From a checkpoint of a small mixture-of-experts model trained on Wikipedia: 14 layers, 651M tokens.
Below are experts of layer 7 (counted from 0) of a mixture-of-experts language model. Rows are named router (the router's row for the expert), gate (a neuron's input weights, with its number), up (a neuron's input weights, with its number) and show model dimensions 448-511. Each number is 128 + 32 x the weight over its row's rms, rounded and kept within 0 to 255. Numbers have three digits each.
After each expert's rows: "mostly gets" lists some tokens that are sent to it at least half of the time. This comes from a sample of Wikipedia text that the model never trained on.

# expert 47
router:156140147076124089111186118054159112196056139193056181155116124127131158142132137154101166107082130096121143090164125128148208108125144089083110163096115149102160116095170072146105105077135101
gate0:118158177137121111071121112105134131131099163156119184165119102142099122103134156114158162153117158118147127130170076085097113150141163118084140158189094122136135161056151197160114090093111074
up0:177105092170138135187110125202127182104160121132089084134171179079095158159120082135113154120118131134117102137103146110176134140111160152122085099076135100176112072228148118177148126203162155
gate1:104143105108118077068126109015162073157125076144101139170141079108119121114137115117173046132078132117099095137105178202164121116102142138176129155103203116135147138118113129153159148092174111
up1:186130082095120144155094138167108142112099093152145077102091194129140157153160147232201146132145143163143178126089127093105159089071119120129135147167125116123090066112110100153097131142112145
gate2:083123146092140089124078102119122133133218118190112137160107073112105166200116112164141140083168097074098164107143116078147172160095101105139104145075075154079147161111153109109128110120136127
up2:101150127152110159138169112155158136105138125109164099152141131138102113128092085099098124209178202132166103160178145126027115156191121176141116133076126196176119060111114183111135085148130105
gate3:107186151135106106129132130136121101115094092097123098095110098113167092093174188170094185160073176113145121045141111113124121139180095125135107189100105180133127130156150163106139096114157167
up3:147103140088133121094105159086104124135146080152106101136115092104163055114123148123070063139103153130097121073136070100142093115168083104100139175156085083121160067121073161065146127139152162
gate4:087119132115085083092135115122152143133079112175083107106175141152126146148171083100122126115075116127102153170099140182122136143119114109092134198087136098134138100120082139072166131069110121
up4:168144106144179113168150165119141140110156151146171160160076123093160102115112086142192163092142173076095080115154166105113121138120154182208158066152116129105155108141159131226130132133105134
gate5:166134121105171135150083146097154095158118135165118138138114093146159149156121155152168124112145125183149135126093111097118145170156107104105121150123084142104095128156158122135108125173068142
up5:080129158126112096093137074149078174139148133083100106121141135144107126139144130096086101158096155126100092134169149155102118087142162147097116129129170076166163145128103098164122117078171128
gate6:103131161105129112109137156074162186083040164110154081119037079126130128152116122113104145081142134146152125131141120102114149174186153076121144094134130106142132082115118101198143156123153105
up6:081136157059119117099165145131122167084110224142102129103073158120138106159165100123158156081166095119102148206097096214107105144151141168118155084125137150157178131090149134147204092143161119
gate7:207127071180174141154148125111166101204078166150099087095051196120199089150177089138106170124153199097156129120104105196157137107116111114131099134069153097126155095128161102157096104077157153
up7:048142145086116128103064139158117124101125105107112126119128030109137164087117140104137094127173059147072120125132108073101153154128100122140122120188147140124130157141067131147162120147107073
gate8:085151145106078130140099203094140167192043167123111130177089073078121082115131100169122058133139132086104161106091106087190106134090145101167095167129119130114072108131083098128140147141167170
up8:089150112095103126150064165151125172160170138156179144183125103115097079118146116111121059164146124105157068116119107148166128142088167087114080173067130137133094105130113120095116160179095219
gate9:165128110120132120080065150100140129151057117139114128178122076149145090140136113143148148189088170180130098090130141086103172159103154165164072150122146106133086068110168164142087101115147180
up9:157153139085116087072082143109130118160059112152125148170087065134131086148149103130096162161138183178178055124127123092051212129115148151190093186087156059150086064078128182122136092113119122
gate10:131104154129139124087192129170067133087145098090138149088153087150121116125172080082097131126149091074120148179104123126171156139185097180119148127086073109113143147150089138099056093124118091
up10:092103142127125180144107147128103183120155126090141148159078102109121162138051144118087067113119140117152145087127147201139066115116072164166151133132161158118158157177171132164107152197159136
gate11:144177148122099101152064060110160147124113091126135130172122106118130129116166129070108187052126111160176082109152151130072115134116147143151091158051099071111123153062144109089140160089137096
up11:147215140141089141131066098067160159135102071130141099149103129132124093114176129102093188047136151132155139104120118129084121136106134134118098158052095099099139127085093169115097110100093129
mostly gets: " von", " van", " Di", "bert", " Ali", " inter"

# expert 10
router:099105086146116135036107123144108163071158150136162148173169130182133096168170163117129114115119089169139138106089173140105164180069090115123159148158090105146164134138125174173097128086134117
gate0:154162089130082154133157073128074099123154119173143116141111130167121048141124105071095147123171089133136147207155113109106132174121110117075131158062120121089115117154111138125124080126139147
up0:181141102119099123091159062131106111163161166128144141164103159183123073147120086092102129122205057164167167228138125074160105192126101114106139134095136096096084075199104188167127082163117162
gate1:135075105099125166117114144136132108160103150136109165083116120155144144091173111107160123113129125129125128144079161155120145150110103136101126126187166101065132180146172094148122114115135190
up1:158145140145149110123114178126113118167100176123105128098145169079153093132139119126118126103097138106128092142179104108075103132172124155160066181078093187206077125143085102121186141207183128
gate2:178123171081077154069112083100162150113163139095163119150135176119075151134128130063158179115142126156109159093119159146102137121109102132153083081135133209116101101092119182079146144137097118
up2:084183154169162099190142182130127105141051134122166100119161098156161111153073136088112069120094097127132074135119100169182153191132125128131143180082181108143125115115121132147154102157136124
gate3:055164124108062185045125094076134120057098133110108109177145148078148140160127199119096126099132116112146183128075113148109097077081147111163185139155134158153139137110170133102106148123099073
up3:159140085111159094158117174078150141170137112109144131075125140122086162133159116123145109167137121109139078154182145094124141129100177089125065138077069111157172096106071085179153142174119129
gate4:080077095070132135119190132128106116102128086157119100155039119161118131199150057083140178137174171150071115111125134119119160118159125155071115119181162198164165149109159175162098116157122133
up4:096114164068151162062117061147134080115112090121110101131099130083115122188157110134126132162173163163123124101183160072092113120156130109069106112139104176177130137120076173125124118175132149
gate5:132085127084127104170148181120108139158078155096121151107081129146136139167141115158133089174160111108140120160169103143157116097135187141114112106167098114170150130158097098174120144088147078
up5:190143170120178143118107152103079133187079161116046154172122134161120105166133061127181090130138120115146107176100153095152186142163116084141122051189145164170096155183137135128094167087139083
gate6:093073124163149210100152077122137086174176129174124163099220097105138153137097105063115108167149108095068130135119121078143099099029116129127136125135094148163193103130101141169151121155137115
up6:104061169147156165126111162120128159174168108108066136119151150120102160120118083138164146158178119130181112064107207193095143113078105111131155159141070191113092090137126149133095103183145127
gate7:104115091103173134158170153170107169107125066143134148128214127113126085091133131128099082099142099093061143119135146060106119137109165139176105164143106116149147080080092107129131148165131158
up7:179144119106080133163112090107161072105061093136146077139111113132114129127096087076157144152131146131161162091112106153164111155152136116050144123122135070109102187211205109159095164136103131
gate8:136095108152142140112159109112139159096164158155191098153164065160126100098076177162133145112110140087160129148105128148141108161116180181133167087096093129119167133134133119118138119118171160
up8:059151178219080161173146127068174132113144067153024126116151121102117127135177144128150222089121126078159118182133130124107140098185153118189109088135154088113131149130049150152141133117159120
gate9:172125149155170115085067139136103121088140124199076135253134071153134113191114077115060102133148054152113133127148088179121115136147118082145165098104179070094145114114177134136066165157145115
up9:149083139113094125167187140143122094190115124129156127035139141099102110098090147184155148048099145085136101143092160130110108132135128169086145112162093077126123125143085126094152118073123117
gate10:137136167146110142121175123112114130122214190114144146143067092126208101131135148087135117104094137137140140161154170149111131108217082164107162106113108072088079166145160192093122170128112083
up10:138141089140150095168140139104186093136050154139104052107122113108107101078058143181129084071159121133067164171118099108159159130105145116090103182167115131098185194147147142100079149113121148
gate11:117135126136129086108177134094121115096158154091095138118151170104168089123091079184161177145063125084070113107116129121105119114103155185173151210139097184110132100179128105167192135160092101
up11:130099103132073147175141131061174068096137130095171153116168127148166169128091196138168141140055091111184083095135191082102121165149128123083170144146128112146168061124116098133124110127118123
mostly gets: " published", " released", " awarded", " MPC", " appointed", "|"

# expert 36
router:111178090112089101076179143146144090151149105143120144072181117174134130117118129168130089158166153110093112140148173143105122177099069097097074098116082176071185075066109178147145167116111152
gate0:094148174125100170186126147125152114129089136102101131079090167091069119156133122170107111161095187168126145119108168145150147122137058129160149153106113144122123204121103150099141123131090098
up0:130140162123043146147117180123196139157131075083136101098131133124073117150195087156094122108127183119101079135162123134140162122107079128132171151152124155091113156130127214109169118149056060
gate1:166117101121172154147130161140132125170141170134120132156091112156098160101141134171144144177118156162134160140099165118147151050137145150125089170117140155128115119079143126096183146140139093
up1:130109127128136127100116090184122138191084142120143134152183166109092097096114122043108144081086050066143114137096121082153075117103079142091167117176142199150084130145141046148135136097119135
gate2:117114135138160158135165110116139101121154149148102163079132192131113090113144144100109128123125166138149177081062186110124144158116120123091116102173116157133126103091173112119134152160141094
up2:135147083134068158151093123114089181170101210118138144139116158151161092118065110095147152123131083122101113215168076131156145144167101213106125165120127114134164123187189078130102137116087107
gate3:120131073180156134185150142100162066095080084159099086121138116108115130092141085100142122126107095108096124148173209135160114100121179175141131069162129110124171135169158122144064133090133087
up3:082147164159126179163089091110077216133062090068162192131182080103158127103107132078098140094109118084165112094079122185133069120146129174114150119121157139118139112152153132200120103089168100
gate4:168102104129127144151136113102125085183151144173151074142132122127152133150070115136154140060163124111163155158163159086115160149108155152072130152152076132140116112177157129070137142151167068
up4:090168124109031098102113091123160108054149081149149097165172137154153101189176167112075074168114169151102079126120175130105122131090170099179109056107108130118144150127151066112144094120122151
gate5:161110154115082147146114124107131076143154162077118129170140127129136078145199117080137118120117075092130149141176139130106154132110147089144120199182110168158101160085147161143096148094142131
up5:113104171111096130106118108114133085130083146053179112142125125145128135198183126145159122107115092140115095149199154137175115137076110083204153171125080162133155184081173145126101152175144156
gate6:141090136167122189110200158093131112118123156072085113149108146132115099120129158152140127170151134085091091103156163082153130146141130112130166153100081171188120139162212190119176181111122108
up6:105139115175038092117162128155111049117071142096080167122110182130135073123076115089129158128160191099119132136092215122086191049145114122139172156136126128089128152127155197108141121113086144
gate7:123101103134132091179137123120115135113149114134144122150088089112137127168168133206073095105146169144123093119076112107061169111139163150128093123217175088131138145098140152147174173156138093
up7:121146151112149178131120124197086115112146125127131132122145108094163130094077159052129156157081089103155160140121096147171159126178083105179179119091137156193074105173119120111091114098130159
gate8:142145142154171163120150150152127159128159107088201063157121168163173172079147095109153079212142087096099137147147116093145113132129119096119120096142115127117116125132174173124111167049104134
up8:086050087132175157121099050055203126149129109122153099121152132111119111140141168072146137131084177090121184142066158130134173161182094154191104066139151147161164137139134121061171162044099102
gate9:078102127156118110121099095143100130156130145131122094111102102126115067121159102090094138109150163144118138100141122099151081154138162147082116141151109095071103142103156076070121124166137164
up9:115098050187093107160067091167118125144101163143148075132187143072120086094173094097148118091119125133179090099089152113150156171097140114104137136165134122123086149095101077066107171093138159
gate10:143194125102114109107145100092161092131095138128091100169117071154144192145126131124122195132172158122127136133191122103141108132114128171098085154120091138133118155129193123174255161148150081
up10:141157147069130099129201103205137159104151110175183083126112184184163161152107112119110168134199178097150094133129096112145070204108103131121078151145078094181048130099084132135161120119116114
gate11:123134093096164148131112140146151125097130097170100139110083103139141181088145085121147158169144119082146112169108097159121180169113119187119171108146115134148106166115164109110157135115103101
up11:139127145061142137127171129167159096101141079090145120107133041131112120121076096114093161215176150134122117071110117121088102145148161089145121141107105147094094073119094154040071166104104181
mostly gets: " LINEAR", " von", " Ali", " Bal", "son", "aj"

# expert 21
router:136112120142120161107136086118095057115190109114170162128140065114137161113089130135060099190091145073131142084145131086173165093105120121132086150177164164087128112140071103076090147116123195
gate0:108101119140101103098184127091102133163141181073117140099143151084142158150089071110081127147181171160070108117103085145145134164140110091052143151120106086112134136105109153038122187131143165
up0:165186067108156164187114138207130141071135074183144134130099187156111055127218144130178135132119078083109119096138172140121118138107184128105104105102126147151112155175167119196145102125114092
gate1:181141202141104131131158083137106153123180107131112132160169167157140173111188126117077011148128130144154148064094080079209184135093096128122111098136139217131176175115149085080142168142150121
up1:090162111096182127205114171097099156133118148106125108134099136122070119099101107115125129110120135127178110143097129191107127163080169125097122187112086091120118083171168120122081186130147152
gate2:156147081094115173083107165172135166131131148118094141147111117127163088107190155168123141124164185183158128185110085084139119153109136176188156123139088143117198112122149171148154158121080175
up2:087123150155127109112181086123092127137137097130149091121098126143160147144068104122088108102165140149145160195089162149112111222107070102098136150121100120147080186115092102125106165175178148
gate3:146133136208151083112151108152102133097139184149117134163108173092101107128151099171076152146146114123143123126094127084114130201158203061099105064160134118083183115123105138068170103160111130
up3:091123107053101161127127109080185116123121099070179097113174178130132120121168113103158154118141159159111128107176105099165137141131097141090204224123107142115130167120137135139076189098164118
gate4:156089128080146075114129109141097097133149133185140122165126121117162149106121133109125183130191140146115134139103122154154138117121143134155162171111130107125142128160091187220154114117089190
up4:144105081119156120055108137164177106108062101128152125084185125160116123151066101118108146195093137130067081083106114124110148099094115115060127105146115073104160102089148107137102105109117078
gate5:128100066167136154123108118132095155134181106147184163123136104107139095101107141098077155131138135120066137070175138134123096065187121145126123171122146115131147106099160087160102096128145110
up5:139132140103139177165033118155104101068104099118187104100143096121102178138114108106146106148165119049038153173163139139110117125187120174177160151087146106132118146079138099165124113087124116
gate6:150091091207085105096126147112136102147177162138173059132189101087163113054115113076118083123102127130105134134149141141160077107080071114121112152155149090156079119153107134103122182178133197
up6:119164171096155125137107113154143147114046082088100161114041116162118163174152154159152153128134144122101107139114081105120141136144191133147124113136109140111164112068148111111128080101117089
gate7:231105067065109154143097111187180090140188106123193136143126106145125105183144145126112101101105193120064203152124148104087100089100121169094145130141153102119093135106086127166131104140114190
up7:062132106168097116097141111147140120130113153026133069158205064112121065132116132150150139180154097147084079170087163051185110214187120085060177137143123097124139091100108134121164130119134107
gate8:142111088112162155140123166149189132125095149166103146176122160116088129144127106129131111111124091128143098140096116116162168079161104182122112126099105153113181158074166094176113153112155079
up8:095072161128115089167121070067156112120136162042089136156059106152114131065151140145097097125159131167114156162152155207128085162122151052111166153123125126164152102126116178171126107136110139
gate9:133160134092113089140126136161128101077149141085138137139091104137190114127104139135022103097124157097121077118127116151141182152153102148143167129159099109055145106155138156138137129100149138
up9:068086134120069148131125094136119138112129118092099115191130124072158140149136103147133136147117101148135139165145125164091134116093102160133115154090111090108160137072082134131148099184129119
gate10:127116148124155188126092144163092111120087133120150107130125073085102091113123145121119127114172114130059158152108126123136151135173129115174149079155148118134162121158127099117138085071151084
up10:112129140144142131120136092113137049106100140144146145106117132107104150119083135127100122112144104088096115179144148120124163173167109171078170118138188129126146147155114108084138118082066131
gate11:154112120148155163067071142125176084201117112112131162140118106141132136120097112139080176125186157118131150153091080099115116145130145171095126106120109118157102095116183053136157092148140139
up11:080124148142210129102139095187162118103127066105132168150036158059111116126100100134086160113155168142123167116141129098138126169137144167146131066104150110128132103108103092107157126152120150
mostly gets: " government", " Kingdom", " Army", " States", " Minister", " Assembly"

# expert 53
router:118155160115129151092100124140112120194117092090135132112146090119113123135111165083108123127116084153118139131170133127106096154140121121143195160094112107159117136170200180075089119129082123
gate0:125103095128125071172115121149098172118119119103129154081113165116172118147132145119123131168117203145071146125198142122171155138146117127093085137182073131104204101103195192130154142160111101
up0:115119116140156063179091132140100189118117132111161169118125164060156135079150116129149111155142167151097142095200105156195129125117115099140083178182058109105154100101122170106167123108092134
gate1:138159166128159171116055122139149160133130119106078084152187112117150094146151142236099108104128139120122151095110130152130119154088071174115120144135076140074127130113180171106151132125119128
up1:084158116156087101126116093130153050128105117143124135084155069078077143063124136146149100097113128058131191108121139124115188117141172124092114139101172147118101130078117125109114097119080167
gate2:148150099155114072109118151097188091145128104144141140148143108070171109110108128177089133079178074130128147140173110193133141107121098122176113075150144196109128159139148166151123114140132148
up2:142082163154153115073176128124129203142162118126142122139127155132133122150125102116177138113131095137074147116096146211059119144135155151152098157100212122075149114109147159144172192169115149
gate3:168146087125092129177147144227119104103167143140176104193127123095149166121141128136168135141083123121087122145173144129139175139198148127129186141136134097175171080125132133102119082156133071
up3:142133139118137103207186164149066135166113124159146108141102080099090161155152121157154099135098109088120159113091113123113111139151142085135165172108115145174144087107161197098144109152146097
gate4:134147117082155178137168137074092144180183162134120091119132133185138158135143112099167129145109033120144079159115117093097121124128109135149142104106116191158168161125080143110071108137132135
up4:140132147114178121082091086127129064079127177150151078150161163110117117136131154134150103161136094180155074100131134098114158132111069141082131092120103103136144147104136144125086124131191134
gate5:140133119142178104097150105128072163154113166147123105117188090152162100056139104143096095118194138147162097161127137123146126135084126110154125169078159150088099148115193173137104164158151172
up5:168174104071171154109138109128163076146170122038169121143114180107168147149093076156181138086080156123159122121161125130170171111136177151162120167149141158137144099149113081079135142146114164
gate6:163199116127065156079117111106154084149178157130088108153120154054210122212095103094140122145112061120106127183184161119176146157154156177145150097103117129112148155144164098140092100128117067
up6:104142128182173188115184182124079148102118117156136149173117122130114144091118079143156121084101143137155134082127129098096145120135085129109053145154093115137127106100149119139164140117170149
gate7:128188140157129112123141110043114063160123115114161151114104146167101132087070102129097118107131131138113119161111147122151087139148092120122145079196129131116097161104195097093060212162200137
up7:097132095120116146156148115099115109137150101118215179081139071163104137132136170148151111159129133146066165137129147120109120153138082129106123121219126137119087148106110128114087206147146190
gate8:133165175139157149135142143132128133124175143047095089133152148217101108128086162097094077101114131096126112154149142113107091092111123162213181154096177153137145152126130080114113121133085085
up8:156155146144103156113092099158138164133138129138103157160132128101183185196136094162083066113122093209155108139111102122171122106061123130171159141124145135159110085099114111154168157135119124
gate9:123131097134065210111141099155175122144090179096131136163103144112090126085145121205153125087124154157144140077124175067164087187082123078102100073109118188116095151145122162116137163126067107
up9:091082108150115145138095109101138062160126173059151157142122105102123128099121120165122146046124223156134143109102169112135105148091099102088116079090146162086083155098120137134125128087081141
gate10:092119079131126105103142164155098107151168141178127122176114142144125139094085123077116087156107128146197120152081117087115159106152124148104134161180149067068163119091104116078132149202120123
up10:091171092143138104095121133121108129039166138167151128170179149098109131141092156075099113180080109137156139198093163114138162098104127151153119119182077039035121130119099147082193153185137122
gate11:133135101087122114171136139139083200124148109120151076189139062108168135082141106140125083154220110165137160165170096159105140119134108180097167115131112106102159182180122161126128136107189185
up11:173153112087144172167136106150122154115047116136153102182101156138086158118140111122118202116167125148129155109106081140120153121161145140140120130205102161074115157135152136121123147117125170
mostly gets: "On", "bassadors", " JPL", " Since", " Some", " secretary"

# expert 62
router:142185151149137144109115152095156156098120211083175143173095133127169130178051097130113200150106150098113073156163092102143123089153133078129121133123116123144110135097204123132136111124150109
gate0:118102123186139147214102116121188078198109137098083144088132140104184110163110090098114134128173164084107123126100120133117072063147121077125170162141157138108095122161204139121121208087113165
up0:084135147193148137193116110146147034133097150091065141147120093159178106111067068088099175135165151068125104137093115112099037069172112044099184149127137113105092108144178071071143192104129135
gate1:185156068063133178120081135105088129080101093116148142165064148160141115119157137150137167152122171060158133187171098130121106147125128094094089150149168111089119061116117195177156140135084096
up1:156119133126111193133125145169130146140149145062151139170106127145171088177164139173148103159090157103115157129161149102055141151102164101136062106126178146079142054133117125135122111044066064
gate2:156151174152140146129192124105124118155110136078190122139104157157119048122127097095165149139129129094162086166143093144149117183178103123100084115166126166091084086138138108059115133153143078
up2:135136162159131101137097135092089113111124129135149137056136142131116174158116151147168116097105117085065122132099121139205143128063171149156108133113130118121129146147103178143121141134156093
gate3:217124088148059207135126184173134145164107121128071186082104129136195110174089067128110154191138124108124119161128136117135140175132181128101128108059174125116163083109158081144098105154097176
up3:146156102040100188189103140088163123099164129045172173142067104083158081157125183147154180108149111098139126184138062171118126126125165089076200131073132111153080069147114126118051091127096117
gate4:123102195163168112146144140084171088095109168118133097154115179138170119110119136157085107052130157078107133074127091096110141139156179151110133123149150144105100140135165123139127090172098127
up4:105131194175150136192093112142149141150166144116172171137128103129031183098075189087130077077131137111110175114123096133177172170146212134158159161110160118137168114157136074086156072100050094
gate5:132099139130115133096170140151114138079157134113173108084100096172103105136106138073100130152189157175123123229162171129141115081148076129112149074113109109118104100101143142156173129138153131
up5:128111092177120132142172125168103193124149109132191104068138134141116084146069087112125130168168176114152139204087148148144126061137118101096146106142101133120079087106146078084086132155094149
gate6:115126161114173127107130175170154132097185146145165070137171109159141183131170080128188150184191101165111119104087094105080149109139158102148099100139079143090138098156214105121122150173148099
up6:081070097141146068132149134087121157126138093087187060150140128203117179083137161171093086133170122117158142146131112184102133118108111157101103097124118089221171161109112135187142102114091127
gate7:177089146172162122099156070129082152075181123084118171137116114121094110133126113115150116116165163124124131144092151094106160117119108114121116126145136146193169073081150083155175115176080151
up7:129086126162103171134049138162121123099159113120144150161161216098055127152106098119120172129146185104115187117116101121083096169139099137138153125100140162176156137101150091141189088185170130
gate8:128165193195081141137112159126112100079136128162169141144113061204175121116119095139080178128106103158165170120054123132162119091141141143174161138134076151138080141139150172085155150088141138
up8:180151158143114121148101110117133084156150059223111120131112108065137097190128162143097130110146112146142102174094152124163088095139084101123164104104114158098088115131102098080086133108127177
gate9:140173123077128132117092103180172101128146192134150103160138115198050080133097125122102116121120099118144154140168144132156154113104118176129115173129108102150079197124104119191178142133128085
up9:126177157107102155100123078163124094163135165118146139137108074214101095137122124111096185149121096099159111159103109118133146088120120158113128108126117148124113172131170108116172114134155159
gate10:181164173099168135120136056079104122125135139116139115096117140177149092187107114125155049127106106111104087148093110088079116133154111095087171161121116164098164181114163117117154122128083165
up10:171162159082168119126142059089115133091152204103143119106091177163164116192137111090159053124096132122087116110118136087105134122182146101060136213141150167141153140154163082076155096118085161
gate11:134188124157154113096103107089114122148118133112122085149119085125078065131080080121143132109101148159155090117140129104109116095122131103075098138108111126112134191077167090118178112126135141
up11:120107094111137174159122175186104160147137134115115112116121178130124126124116173079107109122144120115116171121124089115166161169190081149095134117121187107168129067129128104158133184078085124
mostly gets: "bassadors", "inia", " Length", "It", "′", "iss"

# expert 43
router:144141111070118133096160159098130160099089125079112130144168125140097096168166085187097136138145220065150093149134133059123126115098121108147093180158087196110158111089083086148134107133118117
gate0:098152123055126137117135165095111062149160118131102049140148112135128087086129094168097099100133100116104128074130088166160107110094083103098121115142138173104133113169168129101132126116166133
up0:148150163107041097106120154148180142043147129192163134061115129098116122128183140098139138128125137146105169116113079142153073156149136165172154064181136117151126088163153112136119156191177141
gate1:160174113139086122195143159132146123156144112126119164144147108129146131144153158136104184157158144154093075125164134088092128128142171196160156170159165081145157157047101126167120102188189147
up1:130075164133161154101073099127100160101084140161148093090115157117143115112073112130167125106111105071170172137107151186142204123143097051110128105087100136145107073217129135089152153074104095
gate2:117139149094181187091156058129161105155102146167219150188127112084131168129132115171126124138108148172118146099156091104136143152084116055117140121130092142148084198133070147183159112139160102
up2:125111098128086126128107129153134098118092109127103088078075145169114073134109113136145152109088146135154112115125158148118157125154138117110107105189136131150147117121079109172153160163107114
gate3:108131095117090139111131107113102134163067201154110126135142122118114140177150130123063105112082155128169106123140154177119167162067084136158123098110130119109055135102154169097103104169170099
up3:136118124086086164111111116093113193129116197154103094119170115135152106146180081161097048138099108136076148111128138204125159139057129109089116130119125150109102137130132154071066146168159113
gate4:132072129124142113150073178026132161183165146181140071121137091120106082142085143135101140153142174144126126120079132183139172145128097179097184166112136129129149141117158185136110086146106076
up4:113120141158191110140118160047125150109101213117215135143117084132106038136135081141155153167152175152120136082112149109164164127155082132121176101174161179125135178141154134116142125147084071
gate5:114107097147126114108086140090118172084150142108140046156136159125138075139142134141084116063099197105065108123138143142097113122134112141109139171132156152124193172146110183142178151107160121
up5:085171138109152096157024101152130088159156121117093069101132184119106119143101146096112057118106053111128114100085126131132152150118132138129230091158096126103145148181118160076242156123123163
gate6:163111077127110151111079112144170077091134192118132125102095065109101080213113130117023102120162113173127098059110042116190142161084162168125093178159156107158138111094134151164105065100177126
up6:112119128154088125114211147059070119115100116120148114158156154175151107053106106149204138196081110100143212153131193152105176105197116073084159074080134115144130109200152119097102191141122061
gate7:121092113091142129029120127084133152138122134096097113174128117143093127125170143065115131091139095125172104155089123096085111116124105119139059093162191138061157156136094165131105171094120164
up7:077171089147128088113049204084122090161209110158145165145126119161121176079111111198152133139134145165130158161167091187147120138099181127125166124084119167130146125098178124157128065103147098
gate8:173164132156119107143160061138160102123110143198148093097162119149106149157132134170147096116099086150155079173110126197087127126100099162139165152114167128131110138096193092129123100103067068
up8:091083116089152152126138177117103146141138065090103158127090133114146099077128130123131085142192162101129220109136143082193128147140167170110077088159082140139143168176085157133142147122141138
gate9:125135143111127147137211145155150124160188103118093138148094148137104113201156173171098142207107138175093171093104124109150136113149103154199131139076135203076075133088154148118112056178176082
up9:171185133147123145155121133158117122071064130157141136113168087118136104042115038123098151145132120086160152096164162174123108104155129106098141085177127124154167148135079074176134160130134171
gate10:075079141114079165128137202077140071087122124131070101145118158130110118117141180082095129115109136135138166151084075192105133124077169120121121120145124156115154226097103156159152152111163078
up10:100075129151109160097112138119125080130109111160110129126113101177111164108155120116141143151098149157102185115079095200124086159154131085127108164154063147102159179097097171130154139159148116
gate11:107119126146152151136234146169112167036067127126163110114169131059130152092133138153157137113144149074195165055103118136147139162070147119128134121158138177087135196188156106145106116086091096
up11:168136139109135148159140115127140110132220102113043144140113122126171151155154116135069146147119098132106170167145143112122155092192122117126140181050129102103135076106123183106115123136129181
mostly gets: "son", "ala", "ï", "bert", " LINEAR", "ik"

# expert 57
router:145116117098092159049143098109095095141125101156047176090115112106165142165177114188096147140157147138229111124124149135118134132138142101143060142142172087150144139104106121071142120116160126
gate0:091155145093142104191070069106141098054149158106233142184136079100112087086041121127112087158106091154086129120107138144100109111115137092155148121135151133118095176124106068126114086075121131
up0:091167154124133095148114114057150125081200151148160173167125112109155137136140089129106174173078116124101146154113107107139163096110111168125151106108158145101138128091109104106140149103104133
gate1:104174087042163188142115159121158154145175082109197098178110062044112162139155077148093132125157148108169129120102200110132103121097156117146169143075103116073105135130159141202153164090095134
up1:148134107097093107094116109101130101095128148161119166166125101115095132140136091134105137133224130105161077123129123202110110152119106144106059187140174112119115143140142124094128123147134120
gate2:085099175118112135120135160099123115194127132128157191098154097136099094078144149100142121138135150101087122075104180110072101133109171085126089174157126099155123100078156173151149106156164091
up2:108099167113163126122128199107147099163139108152143171063109134121148153102171147110132122137144178134065100167133181149058068116111153119138121142144088132145079092103108157153119135154124106
gate3:153062091112128123156145096148148150097160151052148107144116095110151118082138114153146133160170198067139119120139144138162078101109123183124129171175142037141136141115130172101093140134154081
up3:094064066135119141168107149107145126132097151077180134185095121128186117048181115205111114139189199130163130102143182161121059105115100106149106152157145112114157169123118195154136123115151100
gate4:089074174148119187133120141129127091167130091158131125166170102186051141188132166090153149182141145188156210118146154126157125118133116079122104069206140118064130210174117091140149127175165141
up4:131146107108143068126093118108133126155128098159143193166101157098182143038139125141094078119074102100082062168137103134111120139167132125166198196076139155155099090100117137133050099075118112
gate5:150104174134133131093131147107145106105107071090069105151096116166148148095170103072136105102139096139156147107114177179062092085132135165124082133160125102126132118129111127116132141128103103
up5:176115133172126084124135184123110120123117125126128085100142109136147144150124143094089046109124119188165106130165156156154136071115168105136110054165093071098096101141110158110129130130125064
gate6:112147183125156113100120166171104153150114086153044089145126153148131177110159136090118134193170143108140167107100178126122127178139120178125116172170144136054083178116109174130136155179153111
up6:190156092097130164061100101190144140114091097142023160134141160180130133085144148106124127123149117196178100111178150161141138085118098132144146163107154207105065140097148086066131134139100132
gate7:156143201126164157122121113192153120141112076124110128094105070156058177154151087104131101080135098083181175154131087145131138156136169134136135129135134090137079075148135092160125138176172201
up7:138102177124120059131102131206141120084114109079155081127081060088085186177145068119127135193118160091178200167155066138116115175096124167173122141171155087126109100118129124098127124093156154
gate8:075137127159157173148121141120100038114090112150053167113099134104106147141119127119182108167103080055119112123076137134115074150077152103149190124090139132082118110076135123082162155078103175
up8:209127086155136107164129115147139159148178152118116098167111147124121141098101161095092118128161172195131133149199116122125137108160146190150053051155152141167147173169087085223115132199158088
gate9:133090139126126118150108158083116132130143109141133129153105079142123107124120171170106151138181160110102134176128102139143120116108109114093162077126088116061136150106135206106178182103058143
up9:143127132019143131179154186082120111166161160119091108097135080123122183095225176151127200066132141140127110127120082116117044178093139147117082138166078106136107140103167175090109148099119136
gate10:116083119144114089156119085091147144143161058110106116066097137108152164134129085154113126104160199107161093080079131163158127080109095074165155126132179169120080153099139154091143120166119097
up10:123116121155122123141088104095143133130129073124117142082097108090156142129117090133115118113155166143133104080077178212164121106113131081144156120118186169116091187114121140074141095156092111
gate11:099152189165129118123153146129098132182130125100089154125096114144137114175117107157152159078132116130095103208075045143101180181067195154117176165146120160090119084110152132072090076143088084
up11:154112062135111122099131101128152175077098113162161144143217106143129121121079125122115100187074131173144198113160109143155084085154105127126082113115146148148138109147132073143160166103152151
mostly gets: "inia", "bassadors", " These", " When", " secretary", " Sydney"